Below are experts of layer 3 (counted from 0) of a mixture-of-experts language model. Rows are named router (the router's row for the expert), up (a neuron's input weights, with its number) and show model dimensions 0-255. Each number is 128 + 32 x the weight over its row's rms, rounded and kept within 0 to 255. Numbers have three digits each.
After each expert's rows: "mostly gets" lists some tokens that are sent to it at least half of the time. This comes from a sample of Wikipedia text that the model never trained on.

# expert 46
router:076102134122145133124165168155125069130106119080166079160179135156163143062136122112116112133156106099141092095067115087149178100149120161111123141157119117090088182130115092043148150129074090186121083114071136179088144137150123098105093145114061092103066128112193114116137130156139107168149114130106179152115145100092106142135191131134140096125171146118151163098138146123183142129118143227087154097132151112135088164107146100159145104182189104098096175094171116083162100113078141180129101159161146195121131140182152085143083181147080084090146137099144090150088112101139143128077125131114142134156117094172120177155131170090128132126174148111123112161115192154142153147143161160163130136142076142138116158144156141154060115056060124101071122086060123115194157159129115
up0:130169122102186106149127088168108087095098087120074160131102110187106130095091102091115166156154079136145127102142139164062075145097142084161117084098096141130119105168121180119149136159138141144114101161129158108102138136156172156188146109150120130144166161120128179148145123103206088120136118168095128141131111135115050181122134189149155149154164059126065198165161175144076087122137127155193156089104143131195191144134071139134131142135104146153114192144135042099167121118120147096108194130074125157096144133128068131169113095127172163152126144138133114132111170087101122066178137096093157144121139200163179171125075103189087103124104085096094138113158047158174084112130119132085131065145133106152116090132114122162113125101150126067142118145124113107143116158143176
up1:136115133136176124145192129156139103103103122083133143169154179153111116134170139093096116114145114185116118101164163176168068137110072068121124089091121107193159138068175141109126118115136145119091136166139113083103081055133090169115092078128109133149197135135111131132157076089131109080141105172169085161147130114073095180103107155118109213098149118148123142129121143104107174113084127074122127073149185158155191162111099078135129144153080136135130133168129171072123154127212124114084148107094153150103071123134080146185103128151165130134132114167118170149117180097086072078085150139150091061170117158114183113172134111157170098115084097094082130168155071122155096134165136139083143180156119170125103095087146128198146169135133136153136138202123151152112120090128165
up2:103158128141148148098091107115163115129120086092079132177163122117137054077130100049145139127115110124131096135142121166120126143148081105129102159090073140144143090111136126159150141141185159107097106139129133088122068122098117120162136154118128163208178139151145190151103158095141144064140125025113172128125127104196091182126091137146150102145119090135141166170143067144129151156127104131195077136165103090174154156143167126160131123169122159104087100158057130114112122134156112081146107114056112123112138163151078152132128108179058114151143186079116133144113191100043133105196139076120152121117161121086214087130118119162101162178134159058153104132040098119161107120178106085109089137144102160136133100093127180152173161095116104088139140130110159129108101123159150
up3:102176121124112153133141097177100141104150145123166137151128065158108104111110115130136143180084052202097143124132183185120106118130141152050147139115159128061087081080079133105147090157132111180106177162133106130114141144168130199156196137125106131136127148081156150096131163116109144113100101112128140165096102122064135143134107131155106154165171134150164154155081154094129076143131143135148161138104162147183086123195132144139134166166160122133165070200084154143183105145164076094159165122140091145096113102147041117102141092140115177121130194089130106114172130128124127090137155144082108146151149144098208090141143099141157132112083116121210111159130085132136132131154089081135125045102160193159104067157111117116183068142122162104124104120116160133105097064108063
up4:131140109118108128082127135136138112078079102137093109131108130109149067087086107068114097086081118113137156182132079092132091139138082110194143125056144173110138193147132118173193148110146165094110101116121116081126076133158103151133203133138073111095144127090125107162169087132166176074141138174128116192145142136169118136150103157188139138169181162158152145185163147140094135141135070179101068140120081146178121130151099198150148116113116177128161169172060135145093112156159106089149166095141098146086199102105160143127128132146078097124099166141118145158069190145117144119145135094148130154163105101192088093155078089156149140121121142078104162087110064060114100105135118079143131102146067113108166107046109125142158100201142123159098147124111149124150132106106110
up5:104128096167115096130140137113147098098070096138141091120072136066079150075184133082092130211169057132129191064125108166090139104126108108188070137065173119129128124133147124116169065094085177143128142132159128137162167127109080154130142100109117142136169121151083138143100059169124139142098114083086085141105112160111132145166088095138159127098121083125148162128121093109085105096189100062132093087129147152113099130135127119149132163173141143144096110128152143193110167170153191116144159171126134125103158084132094124144165116104102091099141102144112187123114130134137083208163122120170130155121182134133187075126179156108141213144128167150121071037096143125182158137127108118197120173148149145120143122114143089152157128186141144129074110168155168132180120066104127
up6:131137147098160169119111091113101146136119092087098090111114122125179029128146107112089091119143134116138110102140159216144130124122096134102142117136148129087168079072135129094102143121111166128129134193139098114102150137113131103123175126159046133116124152195130118051121176075141127142083140077048110173076123178117152098152170130149145198129132118117138195171196115120133104144116121129100157140111181127169156130093169167162140122110132105095185147153052154181088109167086138114104130118115108086129125100116106106136147139115142105116100177132101123074169157158104087152112129109108139173148160148090138164062131066129186130132130088080140139109101145151154151158095166145187086180108141153113170144090071123142188176177186100073123125156116145070082157177107054
up7:166114182072155157142106116192153124088098095120093114088128124185104136107132104136111162126130124129069167109152120130161121154114099121117106137139060153093165176083163172156129059128126112110141116160126140058094065138101159078203136163128126148162129098079136146062096149146143158091076096126122121117120116111138142188092039122155167146133128102132087158127099061133117094177182153129222109043138160101131186153207073107089141140101099105165138144128140095145121071112148141114168180149167097120148093126180103131101119110148140140144096114119144061123146135187060116158112113191131132163124205213116211115091107127146079131163092123111147084118137134106129094169095140112150105099097143160148135133099086141099139137160151125119102114135137149116133075124120173
mostly gets: "ne", "le", "re", "n", "et", "ra"

# expert 73
router:129110114151081108097097179204082106162137138148117145089167078099148145098125103126145167146087146091157144094100137100101103126128130130168129085071173165129027110202142142123129023130150112142135090203101076156158086131159117141140137106126125144120129109119133118134116151144111106125086182137091171105142082167117152123136202131134174149119147157123186096136094120089121082158145158102125182139138076104091173169084113126111130163147090150161119142133096142119174128225141098191138123121119152080145116093117157151114143090103216102173154104158103135124137131160122159080151085179140151108189109137171118156078129155145097067048075154107137175053105103136117094135131099141117131147152120119068059103140141111118105099197107143143134113185118118104113116080139099
up0:184109080099150102076110121068128133111148117122114171060061139131096116117139098148124147117131081133098157071098163107085108136141112074122189135115142162121127180139130148196089119097086103122120033132123149118138181108138136146118149154062051124185162165113113091098100103122167155139119158142140094107119117188133139150085137081162146161127108158138144178135096115092163196122131129162113165122078150165126094144091167105141098126094131125094187149086158167126145090235075047131142147095095186172115162111114100125114115065137168121166119160116175146164118084164101144125103127134145110124174161160073092113161157157099126166121152109135071121088144104166122181120118139164132162100085116142117111140092098162149131168085130077120223116140169114172081133149074145
up1:121174095160077142095139133078133103161122088159098081111118152113068153093152113195136111146153130069106193171131076202115164124179117143097144075168189122185083110141173133127133114149119169077093137168085089120124076124136103121164093120116159124122109126134113168053067175089092136069141092188179137088120115093201087073128137089174116137122175143123125128086154123132088126146127119099136148140094155107119133114118086073123122142113110131099121162149148137129130213068126132136129069143163112117165122135146109114163143121155101142156168157057123085094151118115119151149118154146091104186096155137121097081159182168152101100144205102138142117113134181187127101129110067136096056110113206091123168160125119076102117163129139106185169094145148155161144184143114142
up2:187165092110095112150174110129096084123149110180100113084102135150105143114106122178210154090177130065104097111088177172200115112152120145092149133122129108098166132137145128144147139058094087059125079160132103174143133106107098137159110092117111120125135128157169120192141152118106142080121093138114142141188129159130131133148121059099131136116133089161175140093146192142187086145170081156078127128093108201064039061161144152149201157167175109152110118145116081117167127113143158168140198101138120080149142147158164143111185122071105128196068162065166158113173159137117089096074127090071090097135132114103129123076097078107132122148166110145172135145149165125153117136167074136134104121127119131137130117105089175151114146128132082140154152129164149101162084153110117
up3:170145155135109138105117135186097073124154059050162202129149173161109078161128106102125141087120046153150160091122109119100131105130097116144110146122165096151128132096177119114095157140150165149074152158109074141121109120144141168114066127070184189135157154113071112111126141211114133119174128120140128126122125154084137135146125128154057178076139149130123116182108173168169139096108067084129117136125133052146181133203051129141112094122123144149152156147115133088078090150120141156139122098130108119114143133141061095099123080140141196117126195134196184206124118144171112068106112190135092152117117128172088131135148152123133126147154109136095099182165099111178140127123122098063119117159183136102127118165121120133158202091118138134110137141166165068105160104078125
up4:168104141092092138117126098147141124098138089118145124118141150110140165103121132142214082135155103192138091075118127137112115108119049078088128129136073144109077117098144155113113127032136123123086167131097123153079135139131146153069127156167134153136139125132155196129066141065092096114152152117095094118093096145082136215171151060160142173099170166148185081171115197174140137148125078127153182118188194156097118154122133160181140152140156132118148120108131123142104106098126142118211162071104118138115099131137153136082167158173132098176143130133072155174101080110115145098072138068127085109171117090126167176120144113127171091172123107111154158101131097126095090091106123084120130149161111153119142156126114196145120164089204144138201113128097114163184138152145162
up5:128186070167113177182122141111085143120103095133158197116156113090110113089097142119127121111131056070150121159157158115085118139146089103144128124088147147129091123136101168112163114119183127122136052149122124196108060132096136108154143124125145161093101178141119159183140141139147131098140174103138146172139086193120143159097160130110158130135132084161142134129160153136126192138187094151103107107135153127106127055099132133142155141099197127116101151181128122174155091105149097181123183146080186118075119045125131141086105066101148157058110139037126129105141141115162090117100150084113156074230123107138174147135180144051150118110141133088117160109108155121091151088123143139179107132073162134149121089082161115114124120190117074168115140102142169111073067142102134
up6:069143086094091098112072062167107121158049089123139157094131104100097114107080154138146118152178057101119186135139169157118109105109042123114119201076147142145172080161131139117095114130129143141059092113075104202117145128147152181121114143104150164117145169158145165164136123057147131125134103180127095105165149099105137134117141175167173144118174100143146155152119142138110158087167101093121122126173185179103191088098152102163102151118161212106123154127119148141159146063147105132120174092092105088164153177135165132090124052166138124143082127105141178141120150132094119078088118079190106050138166152115089154159206115079131094124158138135126148059146122138136164117145139131108135177116148145141111132071122155128126143179104115149128175153166146164122136131167166
up7:118130148164171097155129150138124133090147159166089173155097166111132116103136148153066133091157116137161129191157117096206203194164144082083074142100151083102112099132084150126140132132164110109130148137145167127171089102174089142100133125105122078194152116105102086097098061183095149148113149109096105132073171145138111140124121150157147054096125109100146168147165101143059067094177099123101112119108169163152106152099169103161191079146131123195104122175153100155125139135073160146137107148133120110123164104132151134176094141162125132122158125121117136114128093180147042141172061168107138131079108150121107136130082136117153169152125110154129081116119158179123134145043176146172176147064152140102107118206152085137095091109139089151057140140185158123185127126087147
mostly gets: " that", " which", " not", " but", " who", " after"

# expert 85
router:134086092098145117209130162161109141113069120169145147149190079114163115106135154159164124055100119138102089092112141133152110112140142115103122131149095096130153147196159082134212120146157064156092135078164118134168132177141122136120130100097149160105163077087140101150167089029154131124076172089053112124166118179130159098112171135122174101158155118102100109138067103137075134104157144150140114091140078120186121115110100113123104169097169133183092136153097138066094138135073084124145109129115148154144165078120087087074105179119117139184118071146101178151088145142138163132182098110147148066107122123118121089088125147195124142155082144182122135138157093105164093188070154199096127118193142165145127125144173115160120133106089091113167124133122112100193132130146108
up0:134178084121131111091158159124111181181175098136100157121128162184076085135123120127105111087164159158089129081136095167068140134174110154101098103153131132118070154102147137151116106126138097157129094128111108139160059133105126133095137107172122178175107168164127103072068126138097149128122148149124210149161097180096142146162040163163093117149202172167136088102135116143177058116142108081124145131109055098170105112116146114128125093169079094091082117124180115165129166118120106084128174112137196089160128102186145104182110200151081179145122108127132109143143107124071130190162111167122132151102113107121111175134136133133117146133152095037122141159064088088114164123124127116096148098133162143143097100127121170151133145119117049143105182099152155190122181091073137
up1:070119108133143154178150133123177158201076097154121169163133129098126116062165081127148085137110128177112171071092087134142126084084124124111131167135151175075125171124149079099205094163132132118095129135077124188111171081136093186099073097166128163156121133106146184112194075051094119108137104115151170135141044170121143097125136141146037142134113139165127128185107119181136126172145118120068122129156159141103155115130109139146137111103142102161147138126106136098118112149158122107118135065108142107122124089136164084157117166205169138111055068137123118084085154072149074093128111160190120141142141171076108175127127179150144115125142157110130183137102111099174118107106110171141103201139134109112095128179103095144128195108134163151129162137147163193150171146147116
up2:121134080212171133102095129061114184127063119097104137126106128134103121071070108153113139145107101166094117106170114128064077130128094113129135119148139143108118075060128111154160112079083124088072123154064102085115104129155111131140144189171092093128094172169125143172097098175207118076154144142149127064107140170118103102138207172160142121130125146134114222148125132175096163116109098169152165152106119135113140105101159130143185107119139154154134134087124138099132103159107146152113178159093150160156166138131073134149115159159156098095128178139141089088146174144072092125118159059121078139104134119144147154156080144081161159177138169072123175095139161141131172120121186155123159117097138108091159069112045194065156133143136088156109133160098150183119136114118152
up3:126167129137146146147151156111123118129061107093137108116141122144097148118105162144165147153208125104166145141103125192081149140096130102151168053158162082141146189159136132153123145131160111086139159159187109114175137158165092156145129124052125154184053064174091077096121121151082097156095130191144169111151110132169154164123145120129160167143111128119108100081079120087108205115127107166141076196080110123097120117057096104140108151112105090113150096076092191135167137089151119159170134096131147118078117148160197079156114138061111170145114162092103181117098150116115108124126139159112111169149094145084080170231116193144145097172119126135102111142143172156128144141091150106089198075100146114100148130155173173137147095095121124134076122107111107126107117075111137
up4:067139144153173099121123147126116131109098084087121103101137126167167137125108125117156160068084124116137123136111116163186116145157118071167136069152138124121103104121173093114131114200144153154110096134122164055140124149084079095160125167118177117119079247122125126084126145104119175154128197100177146149130040097106141170135194131107129175124157115115142091150113148106138060120080141128135160216130156142095128154098088128126157114147130129167105106157175129096125181197113110169163146135153081115137129137118098169166143079122156098101076148118104126119156125117129169156120110107120097154065156132160134096087187182146074144130095171117102114110094056139120151127190115074098122120118181070090196102138193107106118127160125126141197094119079141129162194136155095
up5:140119166178152129117105134129142131116101124181139089097094129125165127066109184167120127139153143160137135108094135121076064085106113088115076089104087179149158166142118143154169097140169131091104058109151179148144091062080138128106087106073144045117140061128176082147111106154155145112148167106175113108061068149091171143145176109168113155108139163098176128185229149131127144149101183141170111193101112119129095113079135098098108118122103165156111145078085120135136132177133166146175130152181102088182125123127101106141175101094124105113147165190120175139138134124126155127187069117174112107105146114157180109127082111116118152072148139171118158128108135098110122099119146180083124188114151177100188082113135168106120120081089172108131120146088162157133103179075148
up6:126085165134142116181157069133132075154114108138185138138153165110149109086135102076102105154146120087111114143148122128068137156127140070153123096109103137130199215140098109148141119124099057067088145179113121102148073176077167088094137164145110136119133142117134091150153117117104166163091145146039140119117093182166165141125110155136167150142151104184091100141093121193084154187120130065140153115045110132119121171115137113141094125134143105091118106141111151068071116159123158141163145109125079175118189138131155052078170133126053181125060080183125168121084161116125131149182085113119129156133121136095182134113119137100112124130109148138129111077153082151100096176128115142170111127138162162117098145135145152163165164050107077153094127136144159106225132120116114
up7:102129167055086125148152172159144173128133151165078127158080146108135091157090102098078096100192132118076072116124119131160161101139106128168077073106150124134154146166133074160180127077146100074164094152129138146057179158091146135112120195184137121119171136151103190127136076128135170128171118109101191165130057163128108175106129147128065151157083152169110149216140113135085093134128158178176137172110152101170142107112138071153170149135098161185083129052164152154128140121098162153170062135088154159171129096186102120114107125172151122117108175083103165069097109144111111148143121068149104177125122143080122132124109101131141077164103172141045157116129152088148137103111171133140120127142150117126131096096129144143141154085158176117097122150088158182102143124114150
mostly gets: " not", " da", " without", " does", " :", " y"

# expert 59
router:131161091178139126147109089132148121127177109121147106126054164147103110144158143091134155124098141107182147152119117131130176148123144122161138162115132153110078071163121174214100136167188161102135136152158159141077170175147143126113142183147148142172132136098103115131137115128100118093111076138073091124077131126081168143102168110174164170078160175116100151122140112145108084098084147148174133106124144104127113095030085130141096137170043108149087078135143175178117118170071137156174124159087098109095109149120148165108122132100151151115148185161105143141138142140117120154050109159129105127104139103179127111149102115149238078149166127095117088115132158069137159144138112084165148107117159165145179107111188131141128107245058089099154120111096126154081091080119099
up0:211150070109186102120117124150109088097111087064131101193155103115101137132131067088128137141113126131148113092150091106185118065194164127117187133125144141082166143138128092184164086095087134126145139136154127149087125152080077111110107159152093174134050099097163133185145123037138132160088179212104091152102131131149152112174133129075135144199140124113125098152144162080144144139108139148111149117119148127133117167111132060168097149103155205138112117150135150076056104183091088137137134191160141119128199111119133090097124176133132126150153143163134100126113190089142127090121111107108152140192119140105151195152161186144111137131176162148118175117130120136179127166118122067112101109089104183093137135159145127129131139128136067049109133126101114170165148099092131
up1:114156106116123161139150151096174134156198171074126087085095173066081112145138096145134118092114136188130121113153088156127102132125182102128099140118180105130122094106128125139153119058165151149118147134145124177138139100170157114027114191081127133173097159199171096102132156154085155128116143137148093225148138117161188077041120173120138140134103140080101125106117140125138099148056110106161101106124157120120137143163159142089174105120138137129188109114144095223110094136067117100145096151102163117074096130147095107140116132115112110171140153122111087139148098138169181203117131132158139111084118147104130070089129050182124164176151157118218148135094163072127172118108129165103095119090140118151174140124140129099100119183097106096115123150131162168114148070119102
up2:169109061150113134176148064174123106176140066115165103119128136195166121153129142145099135100077174100142087126090110105077115190122135125102125149136221101121149153142140108135132130155076157132136138149129122147109128142096154097139118132096108107156098121153153098093118134108134068147116182142124157134197135085087142090102122101152146168116155142072147081034168096069140115142117108093114068106089119104128082127134144086131152149118209160110050127136139113172107136129169117125163086141157158135147103116123177154107141181147128128114166098172191131185118187161130143098088104150131146096132050096097117124099150164104132149072182139084125184129147166046159169049179128132068102126092128131132105079176094090122072123124148131113126098104152190096130107102165083
up3:091100168147119123117101152140145134127125175128132155163112131150099111108138073108135101089150091136081177133071149075114099110115168082204104130059142143111093166164101207108109151054127129101118150125129130126139105097111168127111069164121114126166162136090130124153084140203169106134085077137117115142173123177148131125114153075179180084097084150131079157112128165139152143097131127179118188144095133113154072118198115078085125183136059112121119160118090116164199094128123136156182102121133091170114171098128102151113140133139139155178108115121131093113113061170100158194133148117145121225066114150167124173127129151178123143136100092096184064133146120119184198114129119195190136170134123121161111149103113074131077097133164116153121146099185172129148142118124152
up4:103153141098105057132148111097120125132176163222150182104125147100152119133174175078152099105098158172132089089094159117176141079131107129101172165202088144117166130164095111140171117089108094076121160138126116164201137159142176096083116110123091086091114182167161138122130144081131126138143106105166130092151173131111111158157165103166083151122118168164176122065123135110149135143088156109119097141124144118182055037142120160122123134174163107091125116087142130105142160135072102121133127147105126098106105081099095102112154146145060105138152181071100145113135096109102160132144137101112141077102158117199059151110103115146187144098150139144210158107124163099094101169131129166123156088117130126102207139071135144104085176114145091170213142092127136160094153118171107
up5:108135128078048143116176079115155117093094139105129084164166123099093128103133156179131158050115174154133102075161148154111144096118112136176111131120120091163068099084186145097154201118095109158095072160085130137149134123093148145092103153118144120195194100101132198091124130106153143126170139068099143130139124133165185143083117124165154174175118094102083146173138099124141185155112099149182142169172100096149178207104106103103130140089158139135128111108165150111129136087174128132142138122092122116107134114136192194085120160136095151090073177093093198157076096119185136124133110131120127067153132141126115047098139118111127127124119109065157167106121074149047121134154176092100146169114097151098163124122070161148124073142127086145111129090106162162156120178140133
up6:186079115129128127145112196122084131070107101084183129169133118084149156058126092141112099166161127107131110121126102112163080168167143092112150122122075130080142120090102087175068089089076105165129136128184095149100141141102135144126131126135106146046057122153135130126139095186109144153072150164137151120118130145085093148177081144120116113188107134165147123202065211162113139128143138117113138103139150122091126162144115102148180074147165157147153122152131122115124179155075168181147114155165196166197167145151080131139153178115132154132097153146117146164109191128121100097142189104127143115182082140125131140137164177105153137109115146139120123125143118181114081141025113076132069134170106160135088144177088177097166100141102091114131124102106101068128197138111166
up7:114130107172105139123171156161149100134215123117101136137083139185099134162098145145141148136166139143144104166118124117153089118170134126125128122155131069142173114167170091104126062211059114097206150111132109189117112092126101135139092124124127174129133082137139135103111151187150138137116066102071138107093188165096128048189080088113142117124133140118143080120185149105068151116146134142138173079100152133151080131110109084119083131159090109112107081121151109061092105077099098151132115118152105107113156156199137114073130182136063172111117118153153149191142091176113117088125074154114099119133103038108092170156191153089147167116098153185121078138129105081083142133152155097134158151138113199168111163156119126134156079143134100118129143133150149134132199183165147
mostly gets: "\n", "\n\n", "\n ", "\n     ", "\n   ", " Binomial"

# expert 45
router:111134162077148142133061145115127091086128182138046135142139074077118107162138120119168101072071107121124149120103141145173094140134113121143156186070142103144081142140131127128083071107152160153110151076161111084217133157160098169115148072167142209097153123073055130155161105160119123137139076116182158137081131170191112117145109115124154123092149144092112088082135132166142117064144092104128087122154155112093181126170143120112014125086062112148168102138124134088130143132170128142127103142112123089102130151117195088091152075143126137184167129138135145123082148129143170094077122093120102087125104127119104173177193116165090146164110083069095143192151136147172123136134143155084127153157059135128128156086110100177146144129091140114140110133123057127116133102105118
up0:110156090134119119128007116072108180135133151089127168134058123113168167151117160115157135102115106180100060156144220142144115128114082099166133085037128109123125117148104142093123135142094102044131094145137160114126149123126144117177112152122165101114145168131134159155123115122142128086127114138122207139130145118120121162158132160133166190131122180207140125151119157080135157120163090142149115127097174119179082170143145148175169126140195106147129142146137173178153086107102149102112155145136081127079076129118155122046113118145182110105109152067144149114189107075093115056103133134101130128144076163101156134127121147188166108106149171097086148165150141134073152132068110212166110152073167098135156138100088146153093108137149133099135084144107131108072104136103172
up1:106159119123168136138103099112108189137068151104157136119145164152126123110070088143132133113148095111148079174102148119159078210176104168133101162120145129111122086143165130145097149103087118113151153166128062092116117132133106086160199193087116115128115122128125084147136088167079097148122148090101164143105105079157113097105117093140099152112100148190102184155099147154087060084136140053114107128154096098150169126145131140061162164136079155181155142043117151113133092169145174115095129122161123151173214078118058177108125208168162148132172163138174118094123161082142091107096141150101143099149129158098150164107032115090130106054150115115139143096150113149152104126089083172144109091135104117173147125131189184143137165171119126143123120165145145109136075164101128
up2:160112105054108108171186115081106087113160094139113116151101148121114122108149105062118151113126129121098111123091132119069141128115161061159111140118169155148146140139152115121152116149143139101201115176127163115161108133128099139141151127147132146165027151179122173115123168093102111101149139134136110186214115115108156135083153082195112107183172119138133133038183141132177120111113113128151134147170134110078098118107150179197159155122074155091143090155124065097109059179162056151134109078100157113105171075147092120096102153076144076128137087123142160136117130104076150125138153096164119095129123093147182104137143121092146092144099126115179110058132085108140167145177126156051090121139106099144130120187111148196133111122094138089106156148060172132141140164066094
up3:168114091120150179161074115131208153127138091094088128175084106061116115109145132087165102189089111060124156158152087124189080077123129201100129070105103118126086117106109097106125101147155122117115154144157120128115069159164072182108115137114203207141121105102117116104108098165102140190107156140114198086130124161095176166173135131127069108074144121099136085175107183165121155118092101103125148146131126140100157125165113122186063078143106116085126097110126124111112145193146148179122147152138180178133148178190140085115088085144135137097104055135155100118093114117151155130114153093140125115138154162114134202150141108098038142117137097106105111143122099147148075141145156174066147125150110145170129187135116141150164199165130087124136136125125133105092186137110107
up4:126086129085136157160097148163144138148105139094129154201142153131095092157081105126121175102212160137140151138154111156061109139070179121129127127133127159097140101183166128103078140145158077163174097120156157092140078109119143175094168073140141084139087068114094133130111125083145122156101101157158111145153130124056133120116135079154115136164155158161131130157179106109182112175148087148094192073166095147078092122121060147141080164114175119133125110144136127130139150120131122086139149101135149135115138074084157166124146175137147116112062184124096118157102158139132058106159119122153176130086095126147153219142111088069077106112089104115128115101113146096130154156172157124091088084071113130183054137191203164154134118148091113111066194120166168167104140152161109
up5:108132167161129107120130120143183085130126140075114112130117123100115127132127126066119098151136134189091187060133098133153138100119124090125105166113182092082120084172203115102133070162132132160069134102095186115151144144126111167108083068158113149154122123085055157149130092088122137150141142115148048122139117067087128106130119132135069118138157119103095077170135056146150145128129078065104082150170146052083187154184104056188103134070115122141170132191145124149118148170170096123091103117127164129141136146116169106106131116131145132138154166126148181165093109130117099102143172171170157106096103125128034113154207161113108078114121153100160181180142096086156093118150139128144135189125152157136134146149122106188122129151151176137127165171097105169165166112138186
up6:123125180170139121133110135123146126077108124155092156077149133162166100149174134156103130181146098096158113096106099087153172084096111090169097147148107119124143161106186162175156121180104143109109093098152159140108075157117103121073117122095082121181105102114123154088105151046069154143120076102105111095130070121138127114086176151083136126088148103098154161116132154127106136105161127137137046151135176116098116126099180057099130140177105154107083107118161095154107118131153158176127154109132097169159074187130079076122120124175191103137121195122100182121103159119151114117187127115130113128151175131051166140113106108130094154174140162141168097127156143178137164172092143165149122202102119121119155134151049115097153139080126122105229151133114119137118157092226195
up7:143136150141144116108116063135173135168098130135137103151130154125120122102135130137163136153102115170119115091134132166151125080055121193130096171123105159157148142146145149137141087192111189143106069148182079092145144104129102191147074114129105154141125090132105116142157141117093123072161108154160073088170062108149125060179117212177143118149161111059053121133140086097121142121119110085155128135135097122183163072058085095110097205114183171169122128126126080099115165132171160117159114172163180138137082155162128108078126088131120084117154107123157145179150111053090153163142089118135141073096151084128142112110167155190131120109142113140098130138129131145146036090119124103093143165115141124097144064138104088095111165104128127071110152116106162202171171096087146
mostly gets: " as", " be", " dis", " until", " life", " As"

# expert 7
router:134145126122136118116192063136130071126094132095148156132136108085163090075140165132147114135178165066145054071056166122163183185157092154105136149208100120151096125089097053098149142157090147117134127174114154141113152138091177112084106153101173135102074143110127066107165168129093102123128132143085114127125186100083113160127151113135167079092142172138132128183082155122162138137141153140083176066100104135113121168092179093080157144156180098131122168104187143133096121113101146134135063150104133167094126110178115081144119182112119119092157103144140150130020117122118166132090125106073141112137097091162112160085119114092170194113155137128104135109178159152108147140100173130073147131122110109172078154130121162124099158053119107112077134076134074122167147095148103
up0:104102141171136138163157133136125199105158120124090117124104159126139085156100091124110115140137062148118102115127106115094113063080155105118109078106078137159109141148197124137135170108189125162145192127150136120134043130106109130103191143128128119133115150134098142147121163079168121096095179143109087179112045163132135169131126097150140135141105101149163144118131103133133149075041121167152167147142078074161122162161085128137175089103101107131067076137148120133075132156111094149111149083098126111071181143123083105128080192100101152143130165117091135102189137073102053145152164114195102192107115145140174064170077153148156141165118099121168096127145079144124181142087164078197089131105163156143135194109205101096142168156128107132137138141144120165171137136106173
up1:131097084111123121122073118097110131187043078120119133161185107174090094093079139123173157150185112138132161092162104146123133119147111068115138161149187149109089120123158107174138156133115141164171077159114141062106146080094095131145126139129138126201133088145088083128153090160164140129170186146181097197163085125094170090128149054136144115102135122120199103157191130137126092134195138126125164139084235142097183146106151140107114139112127104143144105104121111106069126090130126106147153133135117143111151067128096145104167131091083182111102187115137108150148147090093072157113119145143111129111120190135115129127073073101144086125133127145167058116133064140141130099145118115114154093089177158132178199179193145172158110161094116131121125105169168103092125121079154
up2:170105092138079135132113102140160105166096137174153046103141111173152099096088150092103075114066143122098169097147166147098119078095056138174156177122138147153110191172111138177111120175140128169162130150149088111123069137086130139151082157102154179131112096135149111185081134126117145074081134123178090102095152090120158106114143139176086198156196118140120156172148091108136074104147131132183134141086138133108149070056125152136075148117139123150111091127113131137127131160079161150151136131097112083082143181115111145141050109058134136106114155146115093109133151105127124142093141128152145172101109081113226144141119141108109142142173115107194194123094107120203128132138171089123122113130207198078091103091130127138154143110173147136132132144124161156092092126058085
up3:175180160102160133164096144157118154124118112134103149157164186138136139131126075137073179124153082153150173119138165138177147075143142121144102077105116103076094104125114069154152125068118119115103115123164085072137119192120133147243166169123047183149161107166095151117113107125161102190149117186129147164087093179093155121155173146061056126119126141135134152114175143145089116074117103149128140152129063160146156079152094110143130102125086123132152160122109119166132130124140136100130163090159168144148146110131124086143100086138135152087108126116122145058060107107140196217174160154136098127095127101132122108132084156165153115106118120085128041070142132126143117108139093099150134087127100106105068075178065070161147142192160107146099146130096120126133094166129104
up4:138123134125154147170102123125110158059083119098086122132079098169123171111170171097182111104060141185086190178118100151074114111160110110105067113084118112095113148162107147122153091154109159184160142159182127153137111175145118176170180163170108170115134116086108066200107091155145116150180119118158101113072142118104127134146145136135118168149160067127200116117201078164090114113185141157198104138121102136156102069129074158139107168148073125145160096115119158084160156102071144113101163166061112147129114153092090112131109136121129103064135136137140167124187154149044131084126100103143137109200123152103141101088067199139170126170143153069126073089112149111136119115127124146162132111114147174076140133129147150120097137144131154124160134169145183137088086141119118
up5:119116119106174128127111138127128174131131106153073120102113109158128163109147111089106142089112084160047121125108130195138051132083144148114169114096204138094118135195114109148110072146075092157183187181092138100153113129171162132169141153119099079161163187144117130179111171106148148059144144112147087172169064189066210138150144110155100171143113116139120158102108086117170130143125122138158155109133135137121145087101081119169109129078120154102138159128110075176161102154122171115201114145139069084132177065147127132137145128146120092091090186143103131136072182084072124179126131110129121124138121169101176126149062141129134121101133117074149119064055120092114166144136121145148170128163161110153143114117108086093118103149138128136135095111111218150087082193142116
up6:147162121157166124168114158140113143079103150108176195080169103149077075129183128082103081154108094114104131088169104186131156133046127166177160157064087127120206147113173073144135113095135098165051107140148131112167124119135106165097120135123137101191123085086127171086115088119104112113157139082059080186137081165111158095085127201149154133117136113122083222130108149182082113148168103127155098149130097114144151086176112116094090124173103115113149137176083115123171178110161127146158187103123137158110127111131113176137165124139119167141124107146144124145043173103119139121139122138085140098124138085162156128090094100123113118179142097086121111124071098138166126105119066111065156071189120135125121120176143094127203126124117147111150167166126148143139066131110132
up7:125148086105178074149206094138151140100088081139100160140139144107126112117148156162115068055159127090092138093150149102098110150139135111108117116093123126097107130154129104162122118089189119145150132116117144100088027119117152121095131167118098110126157107094114122163114125149084092117131172127159116146179101106101162135166140151190179130123098144170098116134096195124090114113133126133127185143121055172157172074100099104073162189117121085166137147080066091191183105133127185175098113092106112125097181120155169092091136123119155128137107133147168132103154106129135092132143135136160084121083091160098164154138035161131112109095109149099143099209129183145143185139150082143137122123089101083102114107125110080094196121192092154111032160087131155145114106185113082
mostly gets: "m", "n", "x", "p", "s", "es"